Experts of a small language model: vocabulary 8192, 1066M tokens.
Below are experts of layer 5 (counted from 0) of a mixture-of-experts language model. Rows are named router (the router's row for the expert), up (a neuron's input weights, with its number), down (a neuron's output weights, with its number) and show model dimensions 0-95. Each number is 128 + 24 x the weight over its row's rms, rounded and kept within 0 to 255.
After each expert's rows: a language model's description of what the expert responds to; "comes before" lists some tokens at least twice as common just after its tokens as in all text. This comes from a sample of Wikipedia text that the model never trained on. Tokens count by the router's weight.

# expert 25
router [175 130 112 149 129 111 149 106 181 106 106 112 160 133  83 128 150 127 119 131 168 132 114 137 112 116 166 114 131  84 143 147 140 124  67 104 119 127 156  84 151 128  98 120 167 120 146 111 104 108 136 133 139  89 107 116 178 181  99 156 157 130 141 123 112  74 120 163 116 120 118 103 140 132 132 109 125 159 111 130  88 137 166 124  98 105 156 119 132  91 132  93  88 100  93 135]
up3 [128 128 144 102 114 157 143 154 144 123 103 131 111 131 112 102 110 104 109 150  86 172 145 105 147  88 104  69 102 108 153 142 118 117 131 155 102 150 129 142 167  99 113  90 128 125 144 123 149 114 118 133 139 131 138  61 173 119 109 120 168 163 124 101 113 137 158 153 123 128 153  78 159 102 120 120 157 185 154 122 140 152 107 149 109  90 141  71 143 138 121 131 151 121 120 112]
down3 [105  84 133 114 147  86 138 127 125 121 131 121 131 118 127 110 102  83 147 171 122 131 121 137 123 186 128 165 132 114 124 139 109 123 122  94 104 128 120  66  91 114 135 127 144  72 106 151 155 137 118 187 145 142 127 146 140  98 116  97 139 124  92 106 121 110 118 140 123 113 157 130 137 111 111 100 152 122 119 102 112 107 122 134 141 147 155 171 159 131 129 145 115  82 120 118]
Description: Closing parentheses, plus closing quotes, brackets and braces, typically ending a parenthetical aside, date range or name in lists and tables.
comes before: " |", "\n", ",", ".", "\n\n", " is"

# expert 42
router [130 157 149 149 102  83 166 131 159  92 119 158 153 177 137 150 167 109  94 106 136 128 140 161  96 135 132 136 151 108 117 140 147  98 101 104 128 124 121  81 100 107 131 123 136 144 133 115  93 103 143 128 150 123 116  86 127 132 127 121 155 129 126  84 134 104 102 137 100 132 116 118 164 134 158 111 100 109 118 161 114 142 142 145 126 106 143  99 118 122 160 121 120  79 138 129]
up3 [109 123 147 152 140 170  90 118 127 131 144 138 143 128 164  72 113 117 146 146 130 143 100 130 135 107 149  85 139 138 115 158 152 106 138 137 137 125 150  69 112 108 130 107  85 103 131 133 105 131 121 128 114 103  90 122 156 128  82 128 157  82  94 103 166 105 110 121  91 143 112 147 117 180 139 154 111 138 148 157 125 117 121 116 124 143 123 111 103 125 153  80 120  44 120 114]
down3 [134  94 115 121 105  87 127 165 122 117 147  92 155 113 132 116 157 112 131 150 151 156 105 129 163 111 118 128 163 131 161 144 163 133 131 134  68 156 130 122 156 145 126 140 130 118 145 151 123 113 141 137 119 126 104 130 124 176 134 124 158 126 129 159 125  99  80 120 133 132 112 117 182 114 116 174 154 117  80 116  94 144 151 104 131 131 115  92 155 157 106 116 144 117 133 111]
Description: Final pieces of names and plurals, such as Goddes-s, Beat-les, Juvent-us, plus religious words like God, Christ, Islam.
comes before: ",", " and", " of", " (", ".", "'"

# expert 5
router [140 134 140 140 145 129 156 128 184  93 161 150 135 148 118 157 127 134 103  85 152 138 135 115 130 151 156  90 144 122 107 134 173  90 112 139 148 166 183 112 141  82 109  80 154 137 154 123  90 123 136 108 151 142 135 142 170 157 126 142 143 131 119 125 127 128 141 147 119 116 131 123 136 145 140  74 102 165  96 123  61 125 183  92 114 105 143 143 102 138 158 116 121 103 145 100]
up3 [184 108  72 168 135 132 107 137 148 123 114 139 155 147 127 152 158  66 163 112 128 128 141 151 159 136 176 144 129 154 129 144 113  98  95 127 118 126  84 167 151 124 126 156 156 130 108  99 101 151  91 104 150 149 101 138 137 162 139 135 132 128 147 140  99 141 140 125 130 117 123  71 138 117 115 110 140  74 113 134 107 134  89 146 127 120  99 141 131 104 131 125 129 106 137 126]
down3 [119 135 121 126 122 191 151 131 134 119 137 110 152 139 135 122 149 106 150 109 109 149 140 116 173 148 130 139 119 125 112 154 133 150 185 131 137 124 145 151  99 152 143  71 126 114 148 159  82 127 123 140 139  88 137 167 126 136 113 112 141 153 107 139 127 131 156 130 161  79 144 128 169 135 140 101 161  73 108 114  89 135 141 105 109  93 124  89 132 170 103 100 131 126 143 150]
Description: Numerals and number words in dates, counts, rankings and titles, such as 14, ten, four, II, no. 11.
comes before: ",", ".", "–", " million", " years", "%"

# expert 7
router [130 149 173 145 112 125 142 130 181 104 118 138 135 157  74 116 150 133 112 141 118 136 137 123 130 144 163 118 145 100 143 177 154 108  84 118 146 121 147 107 147 125 130 118 153 126 168 120  77 123 114 113 111  91 135 115 137 153 107 137 146  92 152 110 133  64 102 144 124 125 105  97 144 135 146 102 127 132 100 143  82 183 192 126 121  63 169 142 131 129 127 102 127 130 101 130]
up3 [113 126 122 128 144 115 129 133  99  96 107 101 126  82 167 116 119 166 110 132 145 114 135 114 156 154  99 109  98 137 118 148 160 142 171 100 125 120 109 119 131 131 142 154 115 131 117 137 115  94 134 117 163 121  80 137 136 113 121 207 118 121 130 138 138 103 187 133 163 116 146 151 122 175 117 149 131 151 123 162 173 104 126  88 102 125  83 140  88 142 104  85 136 136 120 105]
down3 [123 110 104 112  91 136 144 159 122 125 106 120 145 111 134 107 182 170 111  95 105 141 169 152 158 129 130  82 163 101 136 148 113  75 153 109 146 133 108 134 153 154 112 129 113 131  94 160 130  72  79 138 165 154 147 121 111 157 153 131 102 147 103 111 146 121 130 117 137 174 138 105 109 126 121 139 122 142  87  95 128 122  95 134 105 135 136 163 102  92  95 126 133 123 132  98]
Description: Equals signs of section headings, mostly the second = after a blank line before titles like Club career, History, Births.
comes before: "=", "\n\n", "See", "History", " History", "Early"

# expert 61
router [155 147 129 153 129 137 117 124 157  98  99 158 149 165 114 151 145 126  85  98 136 144 155 137 146 104 148 113 166  90 119 184 154  79 100 136 145 175 138 102 125  91  95  89 163 119 125 108  96 104 132 115 150 103  87  76 122 161 115 165 147 116 123 103  97 109 124 168 114 135 134  94 151 152 122 109 109 154 108 163  88 161 132 137 118  98 153 155 146 106 119 104  81 110 109 119]
up3 [106 163 111 174 112 153 126 128 137 131 169 126 100 133 149 108 112 148  98 141 174 166  97 138  97  73  89 116 140  99 128 189 139 163 138 125 117 128 168 159 103  97  98 153 135 137 135  95 152 129 154 121 133 116 146 116 133 129 110  86 117 154 147 105 116 121 143 137 131  76 135  93 125 115 165 119 126 154 101 136 137 168 142 133  84  96 154 106 132 116 128 130 161 123  51 131]
down3 [105 148 149 131 149 142 106 105  96 119  98 122 170 135 122 125  96 133 115 143 158 146 123 138 121 126 108  94 159  96 121 108 155 169 161 128 121  88 171 123 126 154 138 134 130 120 131 128 137 104 140 137 149 128 119 123 133 163 127 122 113 109  98 162 158 136 114 156 125 137 124 132 131 129 148 161 136 116  98 146 124 155 124 157 137 155 115 129 109 134 136 125 109  96 111 186]
Description: Paragraph breaks and line breaks after colons or periods, especially before $ LaTeX formulas, plus opening quotes, backslashes and dollar signs.
comes before: "=", "The", "In", "-", "\\", "math"

# expert 12
router [129 150  98 130 172  92 130 179 145 115 104 164 158 157 127 137 147 146 118 126 129 151 144 161 151 129 107 118 125 120 134 135 121 140 146 102 117 160 127 118 139 113  95 120 130  83 180 129 102 116 134 115 139 111 137 119 144 144  97 129 131 109 152 154  86  71 123 149  95 107 118  98 179 161 128  94 138 151 127 153 132 112 152 110 125  81 131 116 138 122 179 125 156 126 143 138]
up0 [147 152 113 160 152 121 108  93 172 119  81 156 105 180 114 137 109 107 102 105 105 170 158  83 142 113 151 143 135 121 157 113 160 132 123 137  87 132 125 158 148 135 113 115 147 110 111 125 120 130  97 128 185 103 140 118 141 150  97 148  99 159 177 138  83 102 138 123 112  61 106 145 115 110  89 119 140  96 116 145 126 125 167 117 145  94 139 140 133  74 135 122 119 101 153 149]
down0 [148 145 121 129 137 101 124 132 161 116 145 133 113 108 129 149 155 124 167 105  94 138 161 118 112 147 146 113 129 108 138  93 148 141 138 140 129 133  95  89 120 104 119 132 143 145  94 149 117 175 125 160  88 101 151 133 136 130 131 109 180 107  92 102 149  90 146 136 153 134 174 106 148 133 159 136 177 109 146 151 113 102 151 135 153 144 125  90 114 129 162 120 159 139 152 153]
Description: Word-final pieces ending in e that complete a word after a partial stem, such as st-orey, clockw-ise, sal-ute, Block-ade.
comes before: "d", "nt", "n", "r", "nce", "l"

# expert 30
router [183 149 166 145 137  78 154 163 147  50 113  98 175 151 114 134 182 113 109 137 147 125 102 188 134  99 169 122 144 120  79 131 126 112 104 124 158 141 127  92 131 111 113 131 120  89 154 121 100 113 120 130 114 100 125  82 138 161  64 148 142  92 143 131 127 100 141 115 132 106  84 102 150 168 146 103 106 133 128 167 136 145 127 137 129 106 157 123 139 122 146 121 137  96 106 104]
up3 [113  91 131 125 101 114 105 134  99  67 152 121  80 126 158 177 130 117 133 120  88 129  98 155 141 158 145 152 131 150 135 165 148  84 109 138 135 123 137 169  85 115 149  85 131 128 108 122 153 113 104 140 182 129 102 150 131 143 153  95  97 110 166 129 152 161 135 124 161  92 132 111 149 108 134 155 113  95 144 130 130  97 137  84  94 135  94  83 123 113  75  96 108 140 121 120]
down3 [105  91 125 157  99 136 128 100 147 150 127 102 116  98 138 171 143 141  72 125 138 121 127 140 149 144 127  93 128  87 137 102  74 110 152 113 113 144 133 133 120 151 149 139 144 141 134 137 128  98 136 115 141 115 132 143 134 126 155 137 132 143  96 128 142 118 126 115 131 136 136 140 102 109 131 129 129  94 102 143 120 110 128 146 148  78 127 165 148 108 139 120 104  87 192 154]
Description: Suffix pieces finishing abstract nouns or verbs in prose, often before of or to, such as satisfa-ction, absurdi-ty, concer-n, aspects.
comes before: " of", " in", ".", " to", ",", " and"

# expert 10
router [155 109 105 177 151 125 160 140 132 115 137 118 164 118 101 138 119 120 105  52 181 167 121 113 145  83 172 128 131 133 110 137 204 100 125 103  80 134 126 103 123 121 129 112 154  84 152 108 124 124 137 125 109 143 142  85 161 174  87 155 125 135 146 129 143 117 113 135 155  99  76 101 130 170 165  84 118 157 125 164  81 184 137 160  92 133 166 146 149  82 127 132  86 111 107 142]
up0 [120 137 129 113 179 134 107 147 144 148 133 169 159 107 140 145 117 152 132 134 172 159 121 123 112 135 117 128 144 105 144 189 101  91 119 134 159 155 108 160 179 125 143 120 127 137 110 123 145 141  92 147 136 110 113  87 114  87 130 191 151 111 197 117  83 126 143 117 145 118 125 107 123 154 153 148 110 114 148 103 168 175  98 116 132 117 165 126 111 148 140 129  97  98 132 113]
down0 [130  70 157 162 155 157 127 136 102 104  97 141 133 113 148 146 122  94  98 149 145  81 118 119 135 121 125 145 103 112 102 166 134 160 149  99 117 124 105  52 115 133 140 150  92  81 149 135  94 138 114 107 186 139 161  96 148 144 156  95 108 148 132 145 132 126 121 105 134 144 146 107  99 134 129 146 128 141  78  87 122 126 147 136 138  72  81 123 146 121 106 126 140  89 136 147]
Description: Party names and column headers in election result tables, such as Conservative, Labour, Votes, Seats, and party acronym pieces like BJP.
comes before: " |", "P", "|", "TC", " hold", "J"

# expert 58
router [141 139 167 105 109 128 139 126 171  91 105 115 154 114 104 136 122 121  76  95 160 151 111 107 125 144 152  70 128 108 134 133 185 113  92 155  95 154 120 128  91 109  94 121 156 127 155  94  93 130 119 138 131 118 122 133 125 153 132 137 183 100 133 140 110 140 112 122 127 150 135 111 135 147 125  96 145 176 101 127 115 161 146 141 121  93 162 119 124 138 121 108 108 105 130 141]
up0 [132 142 130 144 124 124 125 132  89 133  94 106 168 110 108 123 124 104 163 121 142 148  89 113 142 119 143 134 150 130 114 114  75 138 115 116 157 121 114 146 127 129  94 101 113 110 119 115  91 131  99 102  97 117  84 131 105 160 139 152  60 124 117 143 153 136 151 147 143  77 124 130 133 161 122  87 133 144  80  82 138  99 155 143 155 101 186 126 119 107 142  86 156 131 174 113]
down0 [ 81 135 148 131 105 152 118 113 148 130 110 180 135 115 170 101 170 134 118  88 124 131 132 119 138  92 119 159 142 113 133 129 161 167  84 123 133  79 114 159 130 117 106 138 180 142 118  97 123 133 120 114 130 142  97 140 115 132 103 125 145 110 114 163 130 143 152 115  95  99 128 163 115 106 133 124  91 134 122 165 114 156 167  81 151 105 107 158 100 102 131 135 150 113 143 125]
Description: Digits and punctuation in race times, distances and athletics results, such as 15:48.73, 100m, 5h 53' 10", plus metres, relay, doubles.
comes before: " |", " m", ".", "–", ":", "0"

# expert 26
router [111 130 127 108 143 131 127 143 178  71 109 136 173 148 110 171 127 104 127 122 159  85 125 160 110 136 164 121 163  87 102 150 146 115 142 138 150 114 183  97 119 130 114 113 116 118 143 134 104  85 130 146 137 102 129 101 108 135 128 174 138  84 137 104  98 141 103 162 131 102  97 111 158 177 148  77 113 121 105 148 132 119 122 113 132  95 133 136 142 118 133 108 124 123 143 118]
up3 [105 142 143 115 159 119 152  87  82 127  89  84 108 183 145 160 148 162 103 127 165 119 132 101 120 176 142 102 105 135 121 180 156 135 138  93 152 163 137 112 130 116 120 100 131 104 116 140 166 152 115 104 120 141 144 124 109 137 140  98  96 116  93 105 154 149 112 111 146 134 118 108 133  85 131 167 142 146 182 136 147 157 132 156 101  98 138 191 100 152 150 113 105 109  99  70]
down3 [100 113 114 112 115 145 182  77 139 128 164 148 134 108 125 115 120 113 144 146 117 114 141 159 106 121 128 174 152 145 146 161 137 106 124 160 121 143 138 132 141 138 164 101 126 178 142 187 138 133 105 133 141 119 138 147  93 138 143 115 126 107  88 177 140 132  74 123 111 151 165 174 126 138 127 143 100 131 135 141 125 129 102 116 107 137  69 106 161 107 118  92 144 118 144 138]
Description: Middle and final pieces of French, German and other non-English words and names: Fédér-ation, Deuts-cher, Académ-ie, Zag-re-b.
comes before: ",", " de", " (", "e", " des", "\""